config.yaml
n_layer: 12
d_model: 320
n_experts: 16
experts_per_token: 2
d_expert: 96
d_shared_expert: 0
activation: "swiglu"
moe_layers: [0, 1, 2, 3, 4, 5, 6, 7, 8, 9, 10, 11]
router_score: "softmax"
normalize_top_k: true
routed_scale: 1.0
balance_loss: 0.00169
balance_bias: true
router_cosine_scale: 10.0
n_groups: 4
groups_per_token: 3
init_std_router: 0.00939
lr_router: 0.00171
vocab_size: 4096
norm: "rmsnorm"
norm_eps: 1e-06
tie_embeddings: false
optimizer: "muon_variant"
lr: 0.00868
beta1: 0.95
batch_tokens: 65536
seq_len: 1024
train_tokens: 278500000
steps: 4250
dataset: "wikipedia_en"
Below are experts of layer 8 (counted from 0) of a mixture-of-experts language model. Rows are named router (the router's row for the expert), gate (a neuron's input weights, with its number), up (a neuron's input weights, with its number), down (a neuron's output weights, with its number) and show model dimensions 80-159. Each number is 500 + 25 x the weight over its row's rms, rounded and kept within 0 to 999. Numbers have three digits each.
After each expert's rows: "mostly gets" lists some tokens that are sent to it at least half of the time. This comes from a sample of Wikipedia text that the model never trained on.

# expert 15
router:501506518486466504531455534481516499486511524535522439507567492515489492509530497516509531491483499480549472539456541442518518499481503520481496519478501474496465494548529481482520570488540506524502493477528500481509487429506464523477501458
gate0:530528475482513524474509487486478446494486506523479494468449495496513493513577467487495488542483457485483509570458528515479460483511530497464475524559511499487479475519477518501437529469480511523492494459487496470519529511440467523506506489
up0:469510503521504438543477503527539525499484524461516475490532495495480521500458517539503527498501501510502491477496478493499496486484495538513551482535493494518507486507511521493524519511507497535513481497548472521458475486450508486541463506
down0:467490439507517461484526518543496470524496508477512506518500476522492516493436506475497498522503515466470476436528501498497523477477496513482502510510514502452487483510511485487480508498466514482502476514511487521468455514520557522488487507
gate1:507486512536509515495490496395522521502543521511497492472472532520488498523526469483473541477470489551480477498476488479488470518482549491510511493531522497492498483538481562505522493485455475517480508489487508479520531517446504396487505466
up1:454511523502482480485435504523445484511528497520520516529501508537509503525509483467520517507521469512510530516459531473518510536505555471495486515492475475520528479495487471506476508491488480497483512498540447523448461497487506487524481472
down1:476523467475485513508491458506506515440504538515515467496514490500479496489501524498474488552563479455453489528490508507452499502506460448554492529526492469522491483530519484521500523527488503479519488520489502481500512505509491489487503500
mostly gets: " by:", "  -", "|  |", " University of", "a |", " &"

# expert 11
router:509498460501512497522486484518552461474502515505491450477522484494484520472468488463534502488487506485511464496537507455540496466489523532531503474503518484540471476548482444491514444501507490508523498535484462519497462519507525525492513510
gate0:523522480558510511522479466506534490505505503517514519470504518474506498502497513483504499502521542453495511472493488477518488515505504491512503502512477497461428477536525451509547522502449475505560480484484533492516454503514448529495545512
up0:504494472540517551471491515505495518453510528541522535490522475477539484493508474488503526518528512485508480519548499507486456514480474529473492512542538531466484476520526483534534467509508489513505496472488482534492509450493483473521509464
down0:551553473506500510535509514518466539490540491489517481485531489506495556463455504478499466525493471507499494470502548521504478502482483526467520495481493524526461461508493520505531490460498517506498505499503446491481487507518510536512518496
gate1:488479503490517522495486490510486462513530500505491485537481498489491514492527511516512503497544514493537458488473490523488490493498507531534518502447459534535462520506500494496500556482526506502509459533479478464490490501490515457461493536
up1:518474466537498523495494538534523471468487484496484503506475527518521476453505506483457496463484488508480503534513484516492450515516513442507477481556501464505530481469537487522473462549512493554498542491501476538500473540524520481516520471
down1:477472521501477464443563505501483479452495503437497489491500497504468496497509476466463502558504479502501502549485477503532450514466504499509479459460510549468447548490556485523507486502455513503476481474498506489465532485469499464500511489
mostly gets: " | —", " No.", " | MF", " % |", " JP", "|  |"

# expert 4
router:496487500480484464497477539514461467468468473505516502509505517526514472504534473500468485481504495452555497547477527503546509456538549542481501495472491518515491490475526497511516465506506473498482492534522534471487505474532465493482471536
gate0:494510466446527497543515516517499489504508503489520499486509520498519527514514443464519491458449503475558506493507514506550503503525519466500496485505500518489472493498496485459507507497517475466514451517502506448519442519490540527501506475
up0:513469523492540459478518533435501518522509482482491497507482471491514493504492528558493498519542463538475500507497506504493477487449505520555508489517494536537497500489502494505495520498485518528489493516492484508489489486500493499499500500
down0:519513490506503505515527493470503470541462493492500451473510485492496511493480494545468455479511458532457470505525477502484524501447518511489521476470513483508483488514502484523485511474474528542490481460478488506493506498497507542532500519
gate1:561515496521482511485567500508505493541528516486459483518477527533514447527472495468498507518468494526485500476500501482501509540497518549486506530469475502482500480451493533530464501470463489445473493503495513493488497498476498510506500516
up1:518464465525532543483494461527542532508508537511502507444488511527493486488547518495503438466472483452465486479485496511479533555506460481470453483455484508490495476468462512524521510497489517467506525530516488515545500508493522497499506497
down1:542516448471500486486506510473456569504495532504478516516512528501498496496524474503450510501501510493503486484535532448489538500490500468494513478481540501456518504449453507474526547481497521487490507491495504477513503485515498513523510506
mostly gets: " University", " World", " New York", " School", " College", " California"

# expert 12
router:512478485491451507511491535545516533459499475477486508492490474550522488552521486545513478480498512501518492492522512486496521498512416484497496537483437519462466509505475532507496542471511519449507483478509482514522532487479580496492539511
gate0:498543530514524482464492459552499522497486500506493533469501443476503493451484544530506456511499516477516555492469507494506504508503491513525502529540473530451535479543498522477507516483474555501542491502509506463526527498499500524509453463
up0:505517481507469501453522459506502522508472512501497494499504501507507511489506515521527463504531481481501502473454465470504494503460480468452511473486510506491482513475486543496554566514470499502516536491478478492482518574516523537466516487
down0:523497488488489522529487499512477475499522481478496501466482472515520486533541478480473449477521515508522479527498486509545498519540506496511497523495478528458466455486491517479520531499557505520508467485548504489491517528527521526498495520
gate1:525535510487455492481499543563483542505510528482509507482478500540523514497531507519458449522533477525487516474481543487549488538467459497508449501532504521525541485548486517540491496484498516477501498518501498488529497483494531509508508526
up1:498475466484513531547533482534521491509484497488524527499481514477472486509497489544477501494487466538498534531539467518514514462501496479461503524492520526482509555469455489441474515576489503527493501483493543496476483489478507485516502520
down1:504443519468494524516507508484499470534525491510493500488503466496442476496540551501463519477460517506502518531489494464516483489570516520490504520518484494489477488481495526505466446506503480482502490484539513456490472502499487484539546503
mostly gets: " which", ", but", " when", " into", ", which", " after"

# expert 0
router:552466510485526500538503536516494480455493508481533466506513508478516485532516492453451491496530515561502556483537517495545492473528545484518523516471478522542543506457498519508538512492527450481495492512509486522502490467503480518519502476
gate0:517432554489500504476478551459467471496521489513511515502509501512516455502481524500459501505542494475481442540491524482493460537535477463542521498505519488505531521490493547471482442487486451491513514543497508480523500469499498462489509473
up0:532529483474566510509504497521462503508478512484493477498486491495499523505478476545575488525500473489510495441512460498502506498522534520504504461520486478496537519544508501504498526503570503511462500467502524483453523521528464473539534541
down0:501464462507515458513528508513497475509544529512473497553516509437493547468507493495569509498535509514533511508502437481522493523526502509472517521499507512504479525491502522468485523496527525496475524511444546516489503546553496487523499511
gate1:535484521496542509495481518497461497492511492469492498486467486532526492494496508473512497444552474520499524483471513536531503505504514511506491512509495494454461545519506511473478560499463495530524509539530443473494450529506492524525556507
up1:445502521466478515493500459503504487519503542505511480491486520468483482484483519516526482526487539501482502492503468456487483464526486512425481459505525508498506454511484471462490490508484502469455484477462515523514543453497501516502506496
down1:452520479508448501503453490499506522493504483555491484502465528472499506512490488485505478497521488478480518519477498488506498458531509478473508506485502491479505452491498468544524531473495478527506503502465515560497509484475488475517472494
mostly gets: " John", " William", " David", " Paul", " Henry", " James"

# expert 13
router:498462485537477511548482525517486485519471553513469514509462461475529497468547485483523457502542506541512511531462458458514462487494538497477478476513489495456505519474446559542495502508463492482469493534454509491487486463508495474520487515
gate0:499473473554513488487506495505469474499554518490498530525482431463501493513526529465501530520485485510511488498503467483492508541495535452467511513503552447478501510557520512539484524476501489496508510545464507434549502520502504490525486579
up0:517470541547468455489489461536507511552504516467492489507497510518513488506487471527483530503449523523502521476494505495527493465525530487519501503501461454528502525478473518469482515521495519475533439511487479517473487485564540498473491525
down0:498469476504499484470509493458464541503473484472500482513538509472487499514503497540536521449505530406497508503463470515431539487474472493507506543487523488504508508509475485481475491480463488520540484482514537517522497500458481521501481533
gate1:508472515450517514511502507554521480493480559519550466488462558477542502488508479514502471458535480516524494552537493500560503483524447530468542481474539510495488474476500530512497484520510481530494518493539500505495466492531486518486513517
up1:482521507487475531518522553493473509492492505541543501504502496479482523481542499490476492524468510509505490475521515509500479530488509474473539484483517483524532500502527547450503482468516505515541518497468507526482485477486515455500509487
down1:475526490440532529507502523501466468528452532500521497545539512505515506533494505469513488507508530513512483473427475529491545513461510501496443493543463513507523468507513527504465519495520492490531517483484468525465483504512490501487499499
mostly gets: "018", "013", "012", "003", "009", "019"

# expert 2
router:524553487463511467504509452503472496498538499482496524486496481480504504486485481462491507512532504502494505536475514522506536476528521475487488504483512495503539503495485509491512471525488504482495509510487530490478480509459485522542502505
gate0:524512527526530461500485521482500496530459460475459527484528520521541476537502492519543506471469533483502512510484538532468545477508506519509502504543504473525512469486500504489529453504522522498523519468503526496525514520503512543458524514
up0:480489523520518492516486514506514468453486532490488468469469522504500499514488510519493538562502483473497500532528521463494492491486515524485506515457532493510509511484451545500515480470484517474495468486521474500553456506486481494515480507
down0:517513493488555495527502500535491498517507524482514496498513567481437535549484508453493471523508498516488490492524513514467544517494495505492527516466491506483514504544525507520502535461555500533482506475495509457495499501490530484477481447
gate1:476522466522491539484506514503462442476515535505507505517509465484525547458538532521496524508481486496565451511502503493513497484498472509504477507510487488515513505495517486545468515527526518471505508513537524498498538497504508469512490523
up1:461512495512487482463492486512542459492505514495475498495524487487516536511538537449499460460481480475549522526495545542481539477473497499501501438544541531489492506490489453484489479486512495502532466500532515516507526479453468464532560502
down1:495452464456518455503503502486497496519508510510489528500467477535506483480506507506512527543479458477490497493548496476495478467508503481558481496502464475488475471537467526532466489478506495481521493481494510543452533502490521486512474503
mostly gets: " | ", "| ", " (", ", ", " in ", "; "

# expert 6
router:503534549507479527499483458465532436517489499497503516483483531498529508461485522492480519446495459512462487485528478528512473511503483522487494469525471489526482465506493503497491489501470518513476487488503522467507521534504485492501486503
gate0:497485526507510490547527513491515475475525505486489530459531514501492478466494525499493537527477561514467519539495521497519492521535484479461495446496505506529470484476550528518489507522497508521526532518498534468519496497487506460498465482
up0:506475518509530496484478490472522512481481493467483464530491540486483501504484494525501498511479475501520507528547509529480470468489497492490505490481455493504527512470506511520507439482527536514522522454528544486503470508538490499479488479
down0:507508536467501466488503501499530503526465481532492511508500491457508503499483488486498505511486526557455491462476538515510511474490478487497499528540533501496444448497537480449451492462510526530535475496459516491449465484489506439489485484
gate1:508512448496479552440513508475513488496493480559539547500488496508530498455505482472534491501500471488486491483461511479531466502504513481504531535509499511514460503483532520485499506450507500479514468504495518514434471497510505508531507515
up1:510476522539503514516478447531493521479439524467492492525498503503482465548504480525520481465511500496481529510493509486478485520511515498540501486512538464506527491492494500517496474541544476522512507476497452549521487498445475527534549493
down1:531499516528449506524520470488504471519535507491491462493509506519487510470533485482513461481478501457512503514474522489502515538535501500498465493474565496461512479489515457518529465507532528506509482505490518532467511461506554505478495482
mostly gets: " ==", " un", " ===", " ab", " trans", " ob"

# expert 8
router:514507523517523515492500500491471552519500465493471504519497457471514532502485502517501474501430485457512515539507454504460491512454499482490522497499467510547539458516503518457526474457502470537508502471530467501514430511537536524479506500
gate0:485502514532472471525529485438485525538464497481488440489501503447440502457488508533518502493531505447500515493506457488483454494493488528477508492482535506482520510514491475493484521474520454504455497489522486482506463536506541497486506483
up0:458485510509477495451488491498453481488474501514489512499491518506476536498461500493505514518522511477478498481451493517551515498458527505477485502521470490533499479499502497493519500557517500510467489493488511493475447468497532509541475483
down0:460504542529525521495528524540520486511551569481507506461513543487474484509474483470510514499456501478519520471484490484531527514506508535488480507485495496541499507513470482509548492461517490495477523493469510556458510515484441512496503439
gate1:483508454476517470488490520488481517521496501500493518476512525471486538532463517481511486473534484499492530499441550491454498472531484478500503543502492456563472446475513531484506534449456520505463564466493485515467529469521520498520488453
up1:516506513486494492535513514516545539481436505477517492503505491502479484505487495481473532530534457488493498522486510520501489509506516487538512517539548459467466502478517480485438461473460515482499510500517518460448495476517510474479476443
down1:562464470524504490511546506499520495497520510526494507495478503508502455473446507498483472499518480451517515469510489508461519489485474519489480549515541496487476468514510495525498507447513495502516501500514467519518464497515483491535518483
mostly gets: " en", " con", " En", " par", " dis", " Mar"

# expert 7
router:452468462504481477511548462486500495512515488532502466478483510507499479509509467490511497555483504504513479514515504535503491511465483463517502513536511467521489529535532464490480468500470516509468532499535518529483526523516498469498483489
gate0:445500534489456494486551515497486477538490561513502553516485543501510473545541452526514481524513517516539492526500508524509457500524509488506525494508497511562541462524505474476479500485504520486463493518514531537496551505544494511531527478
up0:524518474533541488496522543477482515506537494509490510523476492522487508510477484524461542501463477506545498531493500523464516502479513514468487525517495510461496488512464506519519501467498488495500513492482488525500504482490512463494476461
down0:512480495520514539529524489545490467494534454493483487450454482506544496495481466505527482549509529517524455510500500497525469522514523493498517464472459477482502514483479483498472486498489461554482502496527505501488482536497483506494513500
gate1:472509530545485497467473468489446535555500498510568486447472562518493464520497430456520510496513530500527476523479502493493514492495530484505458531467487453485491450517511474507466506539498457458502482522498496541447486524524446524509548501
up1:513513464476559513486519481515504468461516521467473512471503497524523498550530485481488453466501471506446462455489520488509452556458525477459469504515520493493461515520459545535515488433491498458514513475445528513512465519560504499538494464
down1:523528519499540526525486514469488515505511536479543496497507506511480479484548504506529540494473466488515546523510518503505547522492523514462536464534466487525489497497544482508508493530456494502495514494517485485519534499518540478516527499
mostly gets: " M", " B", " R", " Z", " Br", ", S"

# expert 9
router:511490501465512529505530509482487468468483489532516518510526483461495536519496485499488481509517531508470477518540495532482538514527521537521523521483527517485522494513558473466520502511467458525494515492504491493465506520513446542496509486
gate0:512529465586493514488574435518501479486532504480526501537493482477527510525490545492484517497545499489478505523541467499457500534517484511510491517458516501478535479526518514502493486508503501491517545484464535471517474466523499485457515509
up0:517466480481494471504498498484500486498545499490493514496502493516481516505528528468486442508518440510490535529522494457511517498519477466508504515467506482508502492512520503474508496492474507468529500513515536511484474476502543482473488463
down0:489484522471525465489480487488460461514482520528515537478500531522528495499475514521470497463552481515461529506479497452467499493479478498472518514502505491490510492465516519504499494541473521494518482518486485499474509480472523487473502442
gate1:485514471485510536504487513527508488493488463528474525463483503468547410518480529460497507507468533520506513460487458552486528523518512478514553471540486503481482463491476467454489524506483531480442490495479502534466500437500536529450498487
up1:490489502446517490510482535482491467483433503546507478473481446507479497491467502493544503473516509448557511513485486501529483485459533508477482466487483477473474493535524497474525497466466490467503422525490488506473513461500477540513517520
down1:499545537442514535520495513539452449467472494476474507519469522464519440501451514504495451511445487505517483488490503528517504528486475474522498500487463535525475472480479485500495463516515469495486516533521531485478460496510489523511517497
mostly gets: "aj", " Gu", "ü", " Mad", " Aust", "ij"

# expert 14
router:504496489514549498478477487510493519505490522505510469517494509467499482513500502527488528518503470502495504492451593517452522513505501508483505499477484539528500539467519505536482511515527511495532494494463493479504473491529443505470542509
gate0:508477469503496490493501488454479488513485483517498457507473493488471425503463496549493436485477535516537469505477508489440473513467505481482502462505495526495500487498508514562484521558500511502473502515488474497517476476473497465513508485
up0:500489545531502546465529469514518507473514517507567513500532494533482522485520545481451493488519493530519507478518483484529461470510468515493499537498508475459478528479472549503514492482527532484505520523500427522505546521495508480504491482
down0:484499524471501465522502488492465510488515464464459479468488467509522465492503513463503513473504487421466518518529427477498527499506506524483492480514482481491476469463440481444495504503519484515487487488509477498506515459473503514481473500
gate1:485481476483539519492467498501495480505503526508501488522536481547555498466498492529493548513493509539472490491496504516489546460496530514438507490492482510542484503522495542522511483470492498464495508467504494479453501523496508522490493522
up1:451474485529494494518532502534468499545513509543520510526520485488495524499546522522505539512505484498478496489502527518492528529531523472490531498498445517488465445552513500507508524478501515455489513522472527505503428462446529474486469500
down1:509473469489533497482515464440499529419505505432478499436495522492477519526490511497518521482500464485474499476520527527505507562490518496441493531501469521502503471508460506474490517502511480491507502505447517508507525490495478550497452503
mostly gets: " can", " art", " may", " national", " reg", " military"

# expert 3
router:488492479486480543516516515487525514510495453502485530522480504525493516533513525553458505491492490542474488446506465530489493497537471485491473486537509471449503502516523503483505509528473512509501499544511474537509549524484523486544514488
gate0:484485493487482493507483499515505491516440461510482506472470498532461501531519504501509458482516539497488506475517479490491496472502482530484473533505482522502531480526475533532499483537508487487468497512484466525529515506497550518522483455
up0:464536502506451506459497518520532524514457465509444479526516508515506482547486497495500475500501491503467504521485465465495502494494486539509485506486480531481511515529506520536515488534505460489489487516471523494532491506550524537518517460
down0:546507521533487495498461543458524476514533540479492491456512488542491501524516479475458527477495515554514477509472538516555489483511523501513504511522549525510501514512531505512529503451501499487502519505494499497545497526536550488502466455
gate1:487490480496493532483531482533545468532525508437500508488537465494496483539501517546471472501490504514547538477510503493474510494514488507486514487493543506489508512525522513484529475489497530516477520491508507489508520471534500468524492488
up1:479503515469487472525470461511509551513472532501515452500499525431458491509532496495527485473511509458445511513507514510443478503525546506482485505464501469492506515467504492544457547479488506554492477504499502501512495509525482516471519507
down1:523520483504525458459452519480511490516482556484425511503537458477450466452489545513517514509491496482522490477476508486511531522512548526500473502460497498470497484547516506484453477513496494511511521487479559527520503494521480479482508535
mostly gets: " | \"", " w", " me", " ch", ", \"", " wh"

# expert 1
router:511517509492508490463522533520542513522513507480477522486499523542517530514454508551533508466527493525503513452496467488515468514488530522508514486522569481502485519452495501504488550498551498503521493508512509493501533466482474492470480485
gate0:517513530496503523461510514513545474560474471508466473596523507508478474492448501492535494471534520492510506523454472519512485564512514507503487504476547488520553479515480529463493497500489550475458492478527481510510451479480495493498487485
up0:507491529539503507500510495507526449534496465505504523529518504514504476469472507483500501478524542496503502490488506522524519500477501485532530475448491510516503499476499500516496476574536463473480462479457535473483465477516505483522486544
down0:494516491507523535482540473499515496489538499481519504486521495521521499515498478467484492523537493484475480497508438491463469435431486514515530525518535486495504519486503495506525535501516506506467479488512524468527507515532478496524523463
gate1:539513565511481535545497482499531534473502502506492473525493514490538551484531481513484481518481517529500532482496506501530484500520528507503582528454474514505478489451516488488516502490545500502499517528508470479475482485472551476476536509
up1:504481490514455487473519473448531482497493507490547518528492510501477494488522484458509524497534473468526496509486514490520526488550469506522527495525459513491493495508445523515489499519535498505507513511514482543526506514551550490488434473
down1:492492477501439501519483500467544507467537530521477514501472508480500532514539500493491511475466473474557518499508573464514553493544461499501510531506509519462506531511522492513528505491554524506500529473522507458513489523479528505500501500
mostly gets: " him", " began", " they", " He was", " it", ", he"

# expert 10
router:467503488547534500483498469457499532522503537508535501483501531516462474486478531457548502547472505503505482478479496474519523504505491471510486475488548485496511507505483531490469503487509520493507509466446504490475505519484491533532472489
gate0:486523461482492528517462508502529548537525502540467472471516539482523511505533527476519480539507472491485506533529501518569490431498465502543507482502478457551505503505515492491545504455491518459518507479488478500498503530511498488492508507
up0:510513530494525487463508474498456464475509498515488492503493522491444493506511464460483503462505536493529460494499499513513517491503518513511494493525523477519527541505521509558495483494500470515528530529483533523489504501472530516517533509
down0:513481489473531504519512472518490501485489502466516506491485511488483509476466456494466540537496520475492559478489465484472484569511556478487488531522529523501514497473479501510507442531474441545525525507472488467483501474493507468501513573
gate1:472472508508509430496515522503529550564481521475518500534509530484463511458527502499508510526444529535499526561516474521482526511504477523468517473514493482517502489487483510487529507516486530524507502458514486504498476495450520538497540496
up1:517506491445507477445523517482510496516481542490512526514491540503470496532514500534499512459492514487521511487497506560498472471476511461499457500552526532502537508515472463512507522478495496495463481505485450444482495441499531531480523485
down1:514515557518492483515491510451541486522535518510515479496507506488474491469514484506459472497452494541509504461548486495522490503488476474484456479521505512511519501513482485498478507505505505530497475506505469499514458510464460529488465508
mostly gets: " an", ", the", " his", " its", " as a", " a"

# expert 5
router:523493519478527486434516531509490486524541475490512499532519508483481491499479503493473498488504491455467552448482508491465477539482470473488528527489494521480521509486498444505482469484512561524532472489568503483533491497490527465479506522
gate0:476523489520556459471524430485545502449514469533509504582508471482556500478529518479458516553496463528501515496483513528512478470467459480490502500500490543475492475494512531488516476519515503473455508532484473529486495473487525488511494513
up0:515489520517482523491468499492506537508483483520538469524518526518480515532495503474476505506491477520535521477493505468487521507492510511524531521487483524523470496452480505518491486490550516543496506493485534509483472523475519512515490526
down0:492515489530487488482499542503523522498473480484454509518475544498507481506509498510416498486484514513523502474489481500466461477436521491484502501521509506495507495463491488512520489531523543484521493522471488459514458451521482522545535509
gate1:466479472498507492507510540516490456551512565520509505531492550511515507505485524530509502474492525524481545525489463526483546516518489528517483504521482533513504486489442474479485510503521498515499491486535533520493471521529514532505482468
up1:482526499511508499499507507521464465513497521519492489455491490500494520503492481550524494492524521489495484519533467568536538479530457487485475520469501512534484485518481522496507486448521509521471462492518518494453517507496498524487484500
down1:544480496471528491499528508529499473555484523477509521496521486529453504499479506496522518500467507536507502544496496513535488501488526491473538526519505502514486524505510453502500532500458510518527484496487481513440521530522535510502507514
mostly gets: " music", " business", " activ", " political", " friend", " public"